{
  "n_layer": 12,
  "d_model": 128,
  "n_experts": 48,
  "experts_per_token": 4,
  "d_expert": 64,
  "d_shared_expert": 0,
  "activation": "swiglu",
  "moe_layers": [0, 1, 2, 3, 4, 5, 6, 7, 8, 9, 10, 11],
  "router_score": "softmax",
  "normalize_top_k": true,
  "routed_scale": 2.0,
  "balance_loss": 0.00219,
  "balance_bias": false,
  "init_std_router": 0.0332,
  "lr_router": 0.00196,
  "n_head": 2,
  "n_kv_head": 2,
  "head_dim": 64,
  "vocab_size": 1024,
  "norm": "rmsnorm",
  "norm_place": "pre",
  "norm_eps": 1e-05,
  "positions": "rope",
  "rope_base": 38000.0,
  "rope_fraction": 0.75,
  "qk_norm": false,
  "attn_scale": 0.125,
  "tie_embeddings": true,
  "parallel_block": false,
  "init": "normal",
  "init_std_qkv": 0.0309,
  "init_std_o": 0.00632,
  "init_std_up": 0.0309,
  "init_std_down": 0.004,
  "optimizer": "adamw",
  "lr": 0.00266,
  "beta1": 0.9,
  "beta2": 0.99,
  "weight_decay": 0.038,
  "lr_head": 0.0153,
  "grad_clip": 2.0,
  "warmup_steps": 471,
  "schedule": "wsd",
  "decay_fraction": 0.503,
  "decay_shape": "linear",
  "final_lr_fraction": 0.0,
  "batch_tokens": 131072,
  "seq_len": 512,
  "doc_mask": false,
  "train_tokens": 575800000,
  "steps": 4394,
  "dataset": "wikipedia_en"
}
Below are experts of layer 7 (counted from 0) of a mixture-of-experts language model. Rows are named router (the router's row for the expert), gate (a neuron's input weights, with its number), up (a neuron's input weights, with its number), down (a neuron's output weights, with its number) and show model dimensions 0-127. Each number is 128 + 24 x the weight over its row's rms, rounded and kept within 0 to 255. Numbers have three digits each.
Before each expert's rows: a language model's description of what the expert responds to. This comes from a sample of Wikipedia text that the model never trained on.

# expert 18
It responds to: Second fragments and modals. Pieces right after an opening letter, as in L-iver-ight, l-and, c-ust-omers, plus function words like would, more, they.
router:160154104121142104128172167109111136140144079124095118150118109123166144150156138141129116090095138142145132134163197113106154128118167150112131138139084127142147116127175101138118148120100077114129093144178155119119157128166120140136097167150129149109131115166114127140074147157107109108125166159109127094123141173119133142137128154153164146125141135081152145146108134165117126142169
gate0:159105161125137132118100148154159112137149107160177156142138107165155168133153147085139135107144161117123161193118143114111123168126174135174140125122136106078131130140123152163117106116164157114126161080150122105167119093134147146114143127165134143124141111088107086125132170145128121124147129123171127127164097088140148143126112127103136121126156160097176107146131093124101124105145
up0:156156142143169136143106139124153124145115148152167137113106109175121137123121175058190169161126118137119167145084133098126153148103116157128089151106126112105128115143140121158101114118145150125140138092112179104134130120121146156101166143143120143110165100095084116109138168136116077126135137133170152142160141126143153133111128110125153118120133162108169144082144137117147156123161
down0:103143158123127096088122127127133118095151054178118081129124141109103163132134157122142104116148140097150109136161119110130176113098119135094128110155146123121118154113107138107104137083161151124102141185153159089145128121105130152089131126125166161123128151143144169145135157143169140108120132143162167106096096114143136085148109135139145104114135137117147126185096138081136125111147
gate1:138112123119148127153138113156170201140073105124127139153154143165114129117112147137089114113113165095165114119118106155090132138125130133128161113144108109130105160112139132159088130135104132073110144093102114132104105180107115128150109147140177131133160144166126188135165116098143097154101135160112129095122134123157125118104110122107120169150134142103133115150146119161155144169088
up1:158168093131147084145114125135155142127146136102097148106138122140122112145129178101136140123081154127106131148090160121117112126099098121144110147123121139175134053086131114159108157151147177125118099128114111111125115111129127101128101105163099095125153105133155121104087137131123088142110089154136136159102162122123143089089112134191142144133101111106118159174133138127128169151111
down1:204183128116128117128112124111107144175112104173112125148144122124117131136110114100139118145078100155116092128099086126156112179133142142087123109111175121136102146106102136142107131176133118142117119092095110157106111124104102122136131149120185120137108137110101104130126144142091102121116134105122122154133143113128142147088114103132178108158135106117085150129064147135139124175120

# expert 13
It responds to: Table pipes, u after g. Table cell pipes and divider rows in lists and rosters, plus a mid-word u, as in language, sanguine, manufacturers, Venezuelan.
router:090127127131194121118135119160126152078139119132114137161117138124164097122121112099100121115111130124122117138144165137172170135166137132135157168147128158130091145094141125101140135140122167146129166126126084166143091143134144123080109075149167146142106114106163151098115104088130114109151089115148139134110114158090171136112137156168105101099124135100142157104080152139142150141122
gate0:110132139116130081144117129044146110117092129102131111127146154138136171110117124145146118121084107127138178083133083085100135112091146096131117114156113163106126091140064138123138114157133125113124155104120150071099143093132133146146139149131119093102125135132131129139094130174143157118104112137120159111098057108140126126104140099115155133142128152135111122130161110155126122095149
up0:117128121099113193149095150180110152156126106166151148124125125125120138129113172109129166144159136133127083160149121125103100129156123095117096121080095108137107109146150113149134112105128103148133070129133157130143110152160153078123143152142141159149140157143104116130126180104130102094148152134122105093129144180084136116124190130135124089102153111144120134111134166100116131149126
down0:137121118132096125097164133131100088113151133107131139115130138117133161173127170115119140136147067119132141148137088106127128150116121131131124130116136109126125174098097124140115104130147121157111092135131168132193096122129123114146104133107143180092101112079132088127136093138163141108124152178160131081129147161162117115111121133161112111079123126149106092135178187109159139110141
gate1:119187108128121137116103147121113148099115146107168158102168106155183165104110139164104133136099144101131110155085123106141105131148091134125109099107069114153099135140172103145139101121099097133130143080126144105130132134128115115124091142082087127101141094095161116127126169154138118132147138133148127151107154145107082130088078151124135132127094133133127111133135115074158116101128
up1:147117119132090120138112117108133170085116110090124136153121115103100130155115116131135143107157107125081129134151123164155146129108175161121094137129159145097189139128133150139185096126114163140109130112118100146091147154138123150108078130125132157092143129137127118130125108146118169154134134060149116174134151168123110141135140136127177118106157139160111095153120098131179140080145
down1:132142102126160092111125151074145172108092120097150149108115151121092180112081103141130152112116085116117091191114112101142087117141132149103136134134134138138149125147130152146140100172145162128147144111141123146130126159164087150174133095127091139126075132084145123141080148137147105168160130151099105109123122133131108088124134129143146087129150128123145156098104138101152122137126

# expert 26
It responds to: Articles and determiners. Articles and determiners the, a, The, this, their, one starting noun phrases, often at line or table-cell starts.
router:105145110139137096144144131115134122133155158113125109112147105171097170174112125126183148145138118135139160127147090137105156121163144120122126134104153130163162102179116112136130120121160130114118132104089099165142113168151129108135152113097114126116143126105150123100181109111104113152154133166118079091123122118151111123155165130107150181190084133134109116119100113103078168144130
gate0:109148144126170106109134126138151071098109167117129112092122144145065113153119101150153143139108143138142178107094106138116149121115121153087115108123094115130137127123167084113095123078098133092138135131102136131126138106114122127185160127116109118126117089130132141109140133131118118129167121126180135129101134088122128142155113176096131158151091111175106117101096069133107090128105
up0:122146100155129121101133159121100113146114113108156060126097124123123104147051137115117143107131136166099137134138125128144183093127100163126126094135126160155127133137110131091104132131124160136115141072121107150131149120095125147156128102140114122150172157124117152106118164124135148123164141138164101114114139091151108165138171113122119129122097095101152151120109158083091130105063
down0:166126113112156149163149121104158153121169093107136137128140117101121111128151147126103141090165080153152117082140164140123106118119102123126146130100134137098114142148125119142138093153128103147102078142150138126118128132141130101122088123136145130129133131117106103106126130120163146123077110118104136126128127145058124128128134126160139110166120142133130113122255135129117117113160
gate1:131138166134094101183112142166141138136153140166106159122132138151141112122118105122126140086157194117158145142096098160120129170162136138122132127123128151101141150112144089096159123136114150123130096134107166098133159112119165131148131140167122126106119106133150131139105098095142069120083076097151091178121113150123122130145129106142117135118098145145134129133109114187110150082103
up1:132128147090097126135134150107142094138125109090099067126124124126126143140101120144117145151108164104116125152129113107140154125151151139133113090146158155106122155130105137124102168112144115127132135121102125163152116152179113110094145114134158125167070141136121190106133174102177142138144137123121092117138128098140079127107144127176172130128151106099140153121114075121071125082112
down1:125132094139106126114131113124113100112097102127097119144147101139139106152147137162160069135150097137131106121080146099136141114128108086156149126145116126090100112151138170106141102094150103147125116130157137131120146172147131129142130132188088121121165112161158118150112117132109109119153166144129149167109137114102137121157115164103139142121092137147186123154211146143143088160143

# expert 42
It responds to: Inner Latinate syllables. Middle syllables of long Latinate words before suffixes, e.g. immedi-at-ely, affin-it-ies, dist-rib-uted, consider-ab-ly.
router:147117167133085134158117095129143164111150070132135119153120160118157113113114109118101133091129128150172121151124158168116119122133141126119098115111166093108125131117132126125113124137143152134124112153092091129101105150120130114105111089100154125172065076127102157138091109128160142146104148100134103143165128162113145133134101147123080134115174145132100098081143158110182130157113
gate0:150123160103171132127169137130149170108074160147145087147141130092122130118136142111123131105133142137172105116144109143114124145146117126156164130126119133154115090122129081134168119169121114120116081129112146128130140135110112136097116162134147141173093126146168130102136117158187082170078103133175144133151142127116156122099152108139122122149108141136130104160156178138114062124121
up0:089090078126103159143137124167129108141165115112125126149132128109126102113146135122126115138096150091133160135131139131145089077133138100121123087113107129152161164109112120111170159083147140118172148125128153140133120126182120122171076102138134165069123134130136132122111156090091139129117131112071130141106109116090132122134112168115140118142156076142136158130091097139133163162122
down0:114135096147146117095176106134078111176166113133132118135172172101102153150160139111157088101113144129162141131153109149101116095164141104131128150123131110116081079128132132109136114104175159143122139147131117149142141127161124132083121115130140156137076126098116150131112127121146122149121110103133161166151134130164097113128109127170096102097109154142151072114163157113103147105095
gate1:118060098117152117128126136139117136113126109152130148094105117077102102080111131116112106091126151124137132175155148143122083119106128132104157162085175108127108085141103135161128156122115136087123163142145121138100105106127100167165111105082135134174116111120147153140120111110111098162159134101118137125141174112165122133124105115149125121126076144093112160094162110145143147105133
up1:083103104136150160136121129140114170154173064120125152158123143115066136088126143124111138130159135150166138152120129118133098098155111111110144118100127133116081144136114131155150172140108120073111089126123148137111126126106106140120149117073108116173111101128142130144153109122160113160143121108133156159153139112151134138125111095109080109128074138103127142107151176114171090124131
down1:094158127135157134169157159107113153135150102112157119096142142102141155138107208142115110122102102106134111131105089149128094145139151130124136115134148146153129111091066118123146147112131132162123114104134129162125165140070136145139146137158110138102183154164147116133149130138108149141140148127180164141136129150129136109140086099104118130138139095074121119117100129186135161149148

# expert 2
It responds to: Mid-word fragments after st. Word-internal pieces such as ud, ur, qu, and line breaks, often after st or table pipes, e.g. interl-ud-es, altit-ud-e, under-st-ud-ied.
router:124148100142148115111106146168139148145117076093163145086155151124160136092115138140156094124112123135139141158141076133142105160121160139118145144154111153119121130142141101129169154141102143137177084150101100105169134154165122113106160146097143122123161124139143105105116157142140123098113131128134139148156143142149090104143184117119159077139184137112148155144118095130135170159162
gate5:138112159104130168143108132143111173131167096102094128129124139124098121117125127113119101112176136136079086104114128150152114117142132147120074141086172159137138141106123133156135074132120126146168127111169123149093152101132138116135107121121166080128121145145162116113096124108143180098125150088109139106086124141152186112125134149109113099110181132145089150146112104151151136126152
up5:115107167092121139160123108077126126146152121151150101108133126144104164132106137162138164144159112135125145124168145148115098100126106136086104162119065116163134130135155093167147131135127123150125153097139158112122130135117091091131137093099114159157096112116086121116101096136156119160085105145127145170159130121130155103106191103146093140104150137157101164138115149093155145132137
down5:138096136130142121154137122101117166124129137152156155168135120074144154109134145121153107194127115103171111109103146126115117125123095152085111144140160091076122132105089123110135132096087133123100133140145115120117118103152122132141157111108103136140114150126155151108152150135173155130124103155127093119093139111100106155119142124116158141093131140126145130132218100114159143071091
gate6:131096126127134112180125131126141104118108100128110120132138132154113134098127131114100144068138119147113128165123142154129158111081153155148097096126174075142134128128120152118193130154148117172125150144125110138121180121131129109185094135152153119081114110115113083162154103109092116134105178079142131108166127113150115120138149187103145138130138109117122120090126145134109096132117
up6:127134131171110142140138116151121147124094102182148151128142122166106148119123150115092123092123132129130128121102085114109164114093150185103116132087150115119108151100135124098092149154187178142126117120140152097097132116170119091116120137092178111173112116131156132145130101124113111137089143098161079132103136107095120110144160125130106137115130101110148137106110169104128135188120
down6:188149121119097139140087112092149108143098172168101109107161117142099160113159139090126131095130105091108150131161140148159140152105113129118114097128179106125106127126116130096141137125120146194134149146127147127079174121141138123116129126146122189109162129115123139091140134123146108155130169111092166134130099126109177163119114103158113121149122129133121131150069167116120126118128

# expert 8
It responds to: Mid-word name pieces. Word-final or middle pieces of proper names and common words, such as ew in Charzewski, ad in Canadian, ward, chool.
router:123122144113095171142113149151184150095109061135109095149123113156138075165123111150117085110121145122095135163127105140133186166107130157121121109130171135086119138111131117127148133151151117166136126127152102125137118148115089119105095146141130134148154112128105107148116128136167172126101112076137095107155166134144147112132111180130131171126126134133131144137147134101152099078103
gate6:110121144117140140140098092132149112159122141122123127149122126145164141126178137101151117146115173088178108074115127147146107118127156107110170119177117163149137126114153174112156120124187107107129084124129140135137127115123114153128102081118134145134121130127199101134081153093131124128120137141150144125129120148118168141097123170187129098132132122085114161095129151114160166149124
up6:091116127099067100108158141112109130101136096145180128117113131136099127143158100114148150132114127109106141131167153155106124147127124112121152088114152098121087144125155127103083111130098120102088150118115141125139142161160133109154123162110148113122192167109139141126150106128102074102126080141110100156176115132112130081112147146100095105129096121155117134182131129130168110136125
down6:141093134108148116090127132092138099118104101092132111101082132121112109137144099155172134132092154090099130104117144075105125118144122094115139064081138145142101158154128131099153132121135124140102121110090117125114129114084125119172089126156133143128142146126149085132146109160082092123111145102116129135148099145115156106132153139135084113164145121124069173119173104123121153106125
gate7:185108100141113106165132103169136130136121149178113172126125120143153122148166125133169134152087166145104165153106106117148167108131160118119146131110123149139142083103175117119104085151127148085145108120137122113143150100167128084138116113125104132123125116114145138161100114150146084204149114143113121132168127140129135082124106131139136147105144101115160150112138109140136151143180
up7:115151164120141078129107104130144128110105135109132131142139123130159113150146157125149168116116155141147127134162123158132140170119115127135116107088116092118139139161117148067147118115088164115101188104151148125153138110146166162123162132113135121125124080158105133142143142172091109166106112139082147135145120124126140164169123139089147130111195098141165161130132146096087157112126
down7:133120093166104124153126114114143116119121144120108083160196127084127170146118120134131140125137115144113120124135103109119138090128166163141097153173119103096175154163148131149153135108127139139097139155108149165131145094105123152110136109128176124130162135102174137169151111142101139117146139105091175087093145102146161130101117140104144128113123136148167139134060127163119147141141

# expert 6
It responds to: Capitalized word onsets. Initial capital letters or clusters starting names and titles, often after the, pipes or hyphens, e.g. great-gr-andfather, Pr-incipal, R-ushing.
router:105142114159119153134150104112088131183162112128149157124136119112171100124148168162189156162145143169162162153106124114154138109111125115113143080106145178150126133132126113118098096110120164094101130098166150123160132145154129125150106150155136096102120145124119168146133120130143124131088116167154146141112106121149095122167114112172165115127124109135080119105160094135099123111147
gate4:184138150092132090149097071163114103091130130122163149139146102100132113120143126148093113110088114118144149125143126170168111099163114131091119184139154109085132147156108115100079151158108154159102124153146130120159100125088133150142114117146094132158165101150119135141048114120160108167139112129126113103114169122138110098131105118133125128150126154130141146120132136116142128119129
up4:152130144132119147125096147116089142120107086088160118140092113120139130080122132099154118096125105076111079136186125124133134125118125161107101138120129125098143145121099128112069100164143107160107104116124125128127155103119089129078137088123142092084089092150118096115145120107148179122118157106117117099134164152111154086145164156129158154100149127164136139137132143122140133118155
down4:134101111148122139136136135083200105119125110123120166158123138155140129103164076085100074118144130153113132114124190142139103141137105159150129102156092130106096096143191123099167158145130107166148095126105149098135161129152117113140152140109118142125113128170089132133149170132149130106098105099114100132118150111143112128118117137159085130137129104151179121138146140132155132141117
gate5:118140123104120147133107089134115156139154118111127123166113137095107109161167130104130169100102098151098136100182121113146115109145130128112134159119139090126129142151113157172123112110153086159156144135082113164138119156153109127124102166126151145150141079148130139153099113103102150106086111121138170111109119109085168151131173112074113101122141099148130106154112162156117122099084
up5:100141140092075130132108115157104162152130098165167147157137112133127102107139122105122139093139118138090085157123133146144102117161142129147140152126179090151150090099100149146126121113098124148150133160138133166138144167116092146116128119141127137155099086149130136148105074125148154094123119112136115156110131139113138148129151084106084119119167069136149080147123141169105101093119
down5:110114139152121112123104162150098122113099065150145096081138175132124130086089144122113167104141125116162149110144140131157157118112115153146165150101169144132114113108144139170144132116117146120150131123150135110136155121119134111085182132123086115121076121127122131162142123149206111109155131118142136101109149089152106142100121123080114099117135089105151101108134104097164115108136

# expert 15
It responds to: Conjunctions and pronouns. Clause-linking function words in running prose, such as and, he, which, that, it, who, but.
router:147153146123148161101134108121143138131126100167204130092103127148079146147146145121115112156102141119142088146118121161094147178128155165088128074128144155137113092122185116089124133116142121096162120135097108091117139109157148126128111088098098155135142114131141161158134158120160092129128134156110137109128162133117100159101129080131146115091121123122118103096128128099127165111131
gate7:092138108163130112117111075187094132133110121113100148127141137130117121131130104128145142156109186124098160144137073143102108137178132116109129139130121104140095122124117130132140138111166134151144119093100152136130096156138138171131152141116169152123097139086114126187113132145093089167118155103145110134102106126130162172153089141127162116135117088133127111179096151126107136173147
up7:094141173146142123128112101149130146126168143135131129123171133160112112123097071108106176126143145147136153169150122129117092151172107178118113144121156120187142138149119173117099169141091152128112153097095141137122071173123130148163135062117138132136114110100104121117125128101125102122151145099127176147135115109145147121146113116110133094097086143138130131121112095133164116130119
down7:094134118163123103175147145139114133115107151135137102160126144141104118168117119136116117128105115176120144087111091106149130130116193107127166107122155150112120145099095089132115100163131087160155083139123091111058125126146128122133111173164138134118122141136100118111118166120117134104119083112152139174160152158120120122133118121150151127135178125148140157092134157149078104144135
gate8:127124148122105124189101127162187152127101149156150139135130123145184151125093114105145121121142087104106158111141134118151140134177131108108142142130140103136116108148086100210162114160160156123096059136148170125116141139143069149107122123134106142129108129143124106132136069150171123153131100164136148155110110135137141116120139144132139145128128114140125091142131140103122122156120
up8:126164161147146107136117146088118116164130114125150118081115168124142095121149142101078125111152185125064165129129121168110129100116125179122148123136140167147141127122149134113085101137115142145115141101137126146123122138118197146129151101145149105176137138100110119146118120134104106151133114112116094097108147115103116073108146137165106134100083147113132136183121093144139125099109
down8:108148120108131138125090126130115136164107111122130131121107120116114166143161165117115122148161099143151114117141139129155146108123100126112116070101122127133084140092156105099125124146124112127151117133177110082111077106134097132132091127107146140140115149118127140082061113127117095117074146144132173122132174134119065157125120145140167103106118127138093114104128154193138160156110

# expert 25
It responds to: Sentence ends, relative words. Full stops ending sentences, line breaks after them, opening quotes, and clause words that, which, where.
router:135103106102116158131158134107115083181143152131111130137140063147116164169141125124149084167142129113147119138121096144086137134140143132094128124116109134148148096145154139158123142129116160117213131132118151139137102093163150140112125141114118132109152117129181097168120168141121103121103123150154137123107078138111118116145148108151158151107114133085122130128129172117135190151149
gate7:048137102139124117133110104100184116147112155126161099179133142159125141140123139144143139095137157146129148107128109098100131158128121117196079153167123148109149140170099112145140107132146129135104130120041124133110118085092129141139141137111111121121135114101142110108123131122112105119136112125136108126121138141118151138089121127141124170139168124118156093185130137084141130170142
up7:080131124155111128093124102133119121158105160105124167134104134170117125124131104127134106125126153110108149094098120152117128143076100150128115078124056108126123106178135161187136100119116139121121118103074136110122130120119175130157159119153110096102115110104128127141116130122128094120160131070167102107099124126097114160138085102091133144110140135107167117162111107137135138167142
down7:162086081089089120099126122144120161122116110136173153119122096142136150128149109151136106150117110126134108146117164110134131159121104137159139096130148122148166137132137143126170174129159162107084128087125141111179117183140140127135072150143157122076147135158080120129132135105117107129135109098105119129116130105124109162115116113075164134144115117144163170093129158135156118098150
gate8:165079131119141117110109129114117143121092126109071137136149127143108117142138150081131120139115131145090123130134115112118093125086137090182146162185098129124117129131125095104084148088133095117144123110124160113110133123140095110181164131177139096122104067153103125142109143098156147127112145141064116132140147115096130113136129108123123114127145114091135125168171127175110158124137
up8:105135125125116112160115098171141138105117112111150146115112131089170126109110111126096143136145152153097092109158156112149118117151099115101128092140149127073112141106091151083133114184119147116086140136129122113121143078063125087136121150109138141157148192113129170118101131150158124123104130125166100140113129119147136116104125193125120127141130112139104100082121090109111102121111
down8:143122111112171132156168121098117145128095087105132125091087151128116107135122118120143171124108131119137131143088157161120102118167089170092124116146127140150170154163079159106123109160084117107134107146119144118140116138112165149105146135058132148121139101103129189117129141125125109143122177153084113142110124136133121069113108137107085111133161104132120126112140118113109136111084

# expert 35
It responds to: Vowel and adjective suffixes. Vowel pieces and adjective endings inside words, such as e in Hubei, ical in cyclical, ad in comrades, eral.
router:161112162148170112129102098131123125108166090101141164113125144144116084118106163156126118135094086076114100085113121135140164146115108185173146123128145152069140105131125154125145129158097111132118124149080084119121114155128127136143116098127146116122162167140106168104136133106174131137131132134146058138096167147108138150139119138117107142123131132152142145168101117121118124097134
gate5:104099136168117141117097125142158106159134155116139161134113139120110110114144161119131088122102125128115099134130175151134128116146165161106098154124090091145118102174162115113109117113124120148158122152124186088130153145119132144113103118095169149127158107115160172146174120163112135114125140115167135157124130143134105162103101159125137104160169100098123166190074130110141131111145
up5:112106128126111149094118105132146187086139114139135101122135136096124081129081117128098136087159077093130142151163168137146161124086124139113128120169156110121163105161146150158115125125131138139163116171129123148135094152141116137095142133110178139148105117157150123173135075120106124116137111083132113124111153122140170154132115124112096167119125144135142181147130117112112088084114
down5:118115110165095128179117144151186119132114146162125075119117119139156148165147113080095155127150160154116139135136106143105129094144112137116139124114175099076122145108139111138115142091178124122110148130143138123106133110153112166164106117123130095148110076144103131141177114120117133126127161079112132161128131139118148126112131127112122114128080132105147107112046119169128127091140
gate6:124149148115142092121100088175100135133108138083170146127162144107156124137169134122121130143142099142101123159135128175175163098130105144120173178148131133148080152153114153143134125122125098112117102105142111161111126183112108116101112082104127110102137110134163126145116127120140101125096109137114139115137117147150099137151112130148109126113124107146154186178140064166162121131119
up6:114130133097113137129105120125121128100112088167137102158142158123123150123117137134136128113145137157138156149195143107162108104145143137115161167169140153120080110142126093167166110146106092111123171158145134126146081142125133069116139085091155150140111123133121113133114137139136138138104155147112133173148133150171155146109139135141060125136170157097104140152152066131130112124123
down6:110129156138173111114160107129173122116135147086135162145107147095113104087103130130101137119166146115152115093113145107128101103126120158142157113109112136119113142137120161119160140089126104132107119106127125143107189139123126144112150112107081138111104085132136134088156145138183132146178146152125115105105106109091111157160097088111123125141136118183082114137109166188137143113140

# expert 5
It responds to: Prefix-like word starts. Opening word pieces that work like Latin prefixes, such as re, dis, con, tra, ele, as in reinterpret, display, realized.
router:137126144105165117103125138091118106132100146157137108136158149123102183100136159116129099176129134126113132099099120138137086137165152078153110122096129171140152133169119091118093117162098143091116136102116120069135153097145130143105137136138103154106125175118138192108098154120146129168091103177126147130113147110140132115149170118102143116155119102145124119124116133159110156140168
gate5:105093105109131097134134170121115101112117111093138108086146113131123108122100144135165099127150112126138145129160092111136146148148105137168131083079128152151107114154161157119164126088120114144151132142093108123120123097123152152138102148144144138117166151151068094127091158138137107143135135181118103100094136154101154140158168130099127158133152134164143159095185121119112081116149
up5:122113145105135066106114165121120117120091074143160120108175127127130098111095142119155112119189129117125125120162097099084165182189166157162108126102146169153122143168140157106141111114087115133110131143142134134092148136123101136121143144111100103145114135130074124106096163136157119110142146117127161135115132163145132145150119137125114106090126125139122118115165101151133098110153
down5:141150134117104144133136086165148120136184171083097152113138114133145127110129103098154108109155152113110126136100092108131132138107107170125151141132149108107114124085123156108152132120135171107154144114174105120128136169068120138125128113121180157119165121153130157138140173059108058114148132120126113127122145146125117171103130150127131161129142104153140129132090088133132108151106
gate6:162150113087120119123099116144177156140115145132110139125150111134156136088145100125087102121127167141118158153120144121154093127128184103112139126192160119102140133146103115107152154134161127119120124124168068119086123098119116114115131140148128119176126148135128110175067107108163140117134123118146124107182133137131145115096134135159125119162126109087111178137128086097147142152161
up6:138160134157133124145121092142153126155134178122141123132112160123115131147142154152128178166116161185140094115107147126117110129137114146105144092133105081168119104094132108173127129081089132079142145097146144139155095158116155103149164094108151132108134113121116139123132168142137174176092095145125132138147089136128151122123109142104153119104160122100091113121142170118113094107093
down6:130105168144161117146146123102124150150097115130119141140098146125121091173126117121096160128152092138148150130111085125108120168114060165130173144078118129137129119139208150175134099121149116111126137142148154108175153157152156083144135147107142106135118118126113135106117147107137123102161118152110107126125132136122108157096159120143102138137121119134164100144192125123133074125136

# expert 10
It responds to: Word-initial single letters. First letters of words, mostly L, D, l, d, t, in names, song titles and lists, e.g. l-acking, l-ook, S-und-ay.
router:115125130163154104105149151099105114116115099175133121109153131114145101143130135165146127171140133140121167114102078147110113096123139129141127080117089121111133125158115122176069104143121106112126133060179128106097118132150168113166144114137135101087148161092092134095144108142122122134116109134169126099099121096118117129085127133166169143147089104115154121099147124115141138094132
gate1:154141108130110063098146165130146106094128109103149089136144183133133126153140103130116111121114106125107097165102111094148120113112167133150138136146139148123124148096114175119152119118121144137163182151115109105165166085130128086121111102129134117113149117122141047099134142120127145129073154112099138116125121149142156098176106122134148143122141081129170137112111104160125154132134
up1:144116173128123139131107096139127143143092150086082155132113092111137126150110183115140156122104107133180104144165162129112105137136098111090107140112100042126145160134112094141127128141147146128162110127118162135088137108134142139163160147108107105114098177093116168178133138104120130138166121132162143133136100150117135146149125116113122107162109120164134116146134172131092142111135
down1:154094156121094146117166154124124115086136170129128109134141083096139138119123120164149134124084099123114130124112110168159179107112145162169123124149110125097158127094162133102112135119155111150137127105116123170130173120105137108180159139154143131199129089138136148092116168116115136124149124095149138119149140101123133146161133124137147079130127084138094104109115162148146087141102
gate2:082102130093135106103086149082145086146101136117143098122130154104115111098119152105142179101132141084097091158171098121120129100127078160118117107084137131120125149143126120110091128134092147132149098114125150133095104147136098145141141138110143052117125131147132113132128095110167118123160163123103142163114120125121102103090127165166132116145130156140138099107112156155138116149087
up2:152104137149157122145151120140108116170106113153111048124158121140094154114112138127137167110086126112133122133104135156091171140116121096134092126117114106134109104157125131106131145176138110077161090124140173132159149140089111129074134110116137134158093146104116137130114117112134149132154191132116078114146137099152119112116144076114115130129141100149128141150103141080154104140148
down2:103150087121098191139118125138129158156136135141153164115099108137171156103143124128099134160126124124132108140143097127127097110121150099116146159166118140135127166114163141121149093122142117151154142101097088130086120147111175144125120134180145119073145097168138117147121112139153097151116156157183142167145109127113178124099157107108095111119148134112127137099165122131088089114128

# expert 30
It responds to: Punctuation, markup, inner letters. Hyphens, colons, ==, table pipes and bars in infobox or list markup, plus inner letters like Ens-c-hedé, Epis-c-opal.
router:112151116097105089127150075138133115125117129178124115134132104146138134155151111109132137187108135102152150096105165093148157129147153118110104182144160138165187135137133152125099131079095124118119091169153107133087094131120133158131159157124137104167100152153139161142138159111123163130137054134162168142112091129144131110134115108139129136154130129111121099114134142146156127117124
gate3:155144139091102106138122148139121171128091115121138111168152133129145168107073139106110167137158142080106084166128113117140153113141148086139138138133108162144133122090117139125108113134103113088138111102148134117108152125142135100127143164102156149130112167138092162182138140134126098137140112156149127154146136144110125121135199160136121126158118110152177074120144095147104096161156
up3:130110128121120142118147173172161111152127104123160122113075141116133095119125095189110132140143129113129125103116112097129110124141157108133134124145143149131141124061102106152095127091171117131133149126142106140163158145135149137113140118184118186124129080165153142131127129158107117104163151148092157101144114148117135163153089153149126172169129101070116133129117142131167127133156
down3:084130144095117121146096129133107096126110119141152114102121158162111144171074130118163115070101135155170105122148089140134130155130137145121143101129127106078118113099157119099164107117131135143106142084168130161171112116160135105112124147139099091129101126116127138149095124147111149132152119141090123117156156128167166139064152094130112133153125113144118119117078089174151130131113
gate4:138119082141144132130141135163104114100146139114178127154122082148158128157150094147114138157109112100141120092117106086083129104099101134166105131135091125113114099136118169140168202119138094136132099156123117131167127133121165135147124150179116134133137131155180144128094153117112109124121112172115101120146107134113119099159148102100109164105095155096118166152138122150129144102099
up4:120122122132167139142126107125090126160072151151161122118108111134153161140127145197147150154114109125159152119122137109088164124118099132172130127136121134080081155146083148151115087149136136150106144159099139166107158151138135160093134144185098126142145116143131113147099144123107111114156104185147104087134135149138106131113110111118141123145106174109157169136124096139121161107121
down4:114127140134114118111121139142130084105122111124164152134141137122142115119181126130119134148128165104107109119114129118096149083117102146110126120174120083115116097160091122160126068103106140091151136147092118136130141111137096168097135159140105098120128137131098143082143085149149122105081131145122152087178167183127141155113084149097118169138106139115140121135192110145127140115137

# expert 21
It responds to: Adjective-forming suffixes. Word endings that form adjectives, such as ous, ic, al, ific, ular, ant, as in rigorous, municipality, rivalry, vacant.
router:114102181121106149164096123175125179125132100111131145121118159086147121135164136131088165126114149120121138127137116161126104090138126156123128144136165115145101099118122162121147127156131117090134133135124118162112076173120109128138125088139114142144084136113091138121110094114136141165132145116158110107105152134113184143104112124141066115079100157156116066141147106106154105134110
gate1:099072099152109089093115135128115167104065159117162145157122110127115170159142077169122117147130109147120120115115142126151090095120129163151096160155127150163116073121140096148133099150174093095135141106140144134148116107162162106147120148117144112097105100114135102144114105142104140127146159122151136122143119146091138118101166108099099150133101108147140123134155129126138178126107
up1:154166131121124173172130072099079111147170146140118123158157125093106099125154158099110107162128174136115151164110141132144110142151131117135133107109124132106157118157130159156086166104151115137155144109127140103117165110097089118124110151111130131159145087124132114082115137132101112141114113134079131104162098137136085140149105121125160108151140149100121134104108100140092168157088
down1:094121085130130161070129135173101086143144105138117167119085155129158140091094164132138117121157154155096113120120117079105117082097133129126152157130093123126091103119110154097150098145095170124132175113140120105118134094107171130173117112143109120090114098096108150149154094164115116107129132130158139123140129129153132169139143132115138132118084105125121119126115136161099172130112
gate2:140085072140155048127120127150139111139144133125138168176094094146109130089134114149145117119131150131126118156133133102117116094107109141124193122120108146124136101074139087091136111105135113137111147146111156175120107122126148150164115105131136133114170154118094117113086106135164114126171111154139095135119130140131109126116125161154141092142136134096106173164139095120113161111099
up2:077131147135103102135108132120161150094166152103186134162124114066131138137134129110127147122125106104133129125128087119116147134112127159124206098144102137077143106095063089095104122106109101103111113139074135129106121146115157155113102115141110142141155126151081097130130156151137186102143139139140108146095159143109099150124126156144151129126140116132105151121126143108121127127119
down2:131173130173109124128111135152135136131117147158142113141100138118160137128084144083110109131117108114111122144078137072088118117138115144133124164124145134104107154110090125115154126145129135128139123139087127147107092114152103156107166125144143154125154084132159149126206147174155139181140137139136169117110154140179097133114123160107100143138102095113144130102090136190137126119135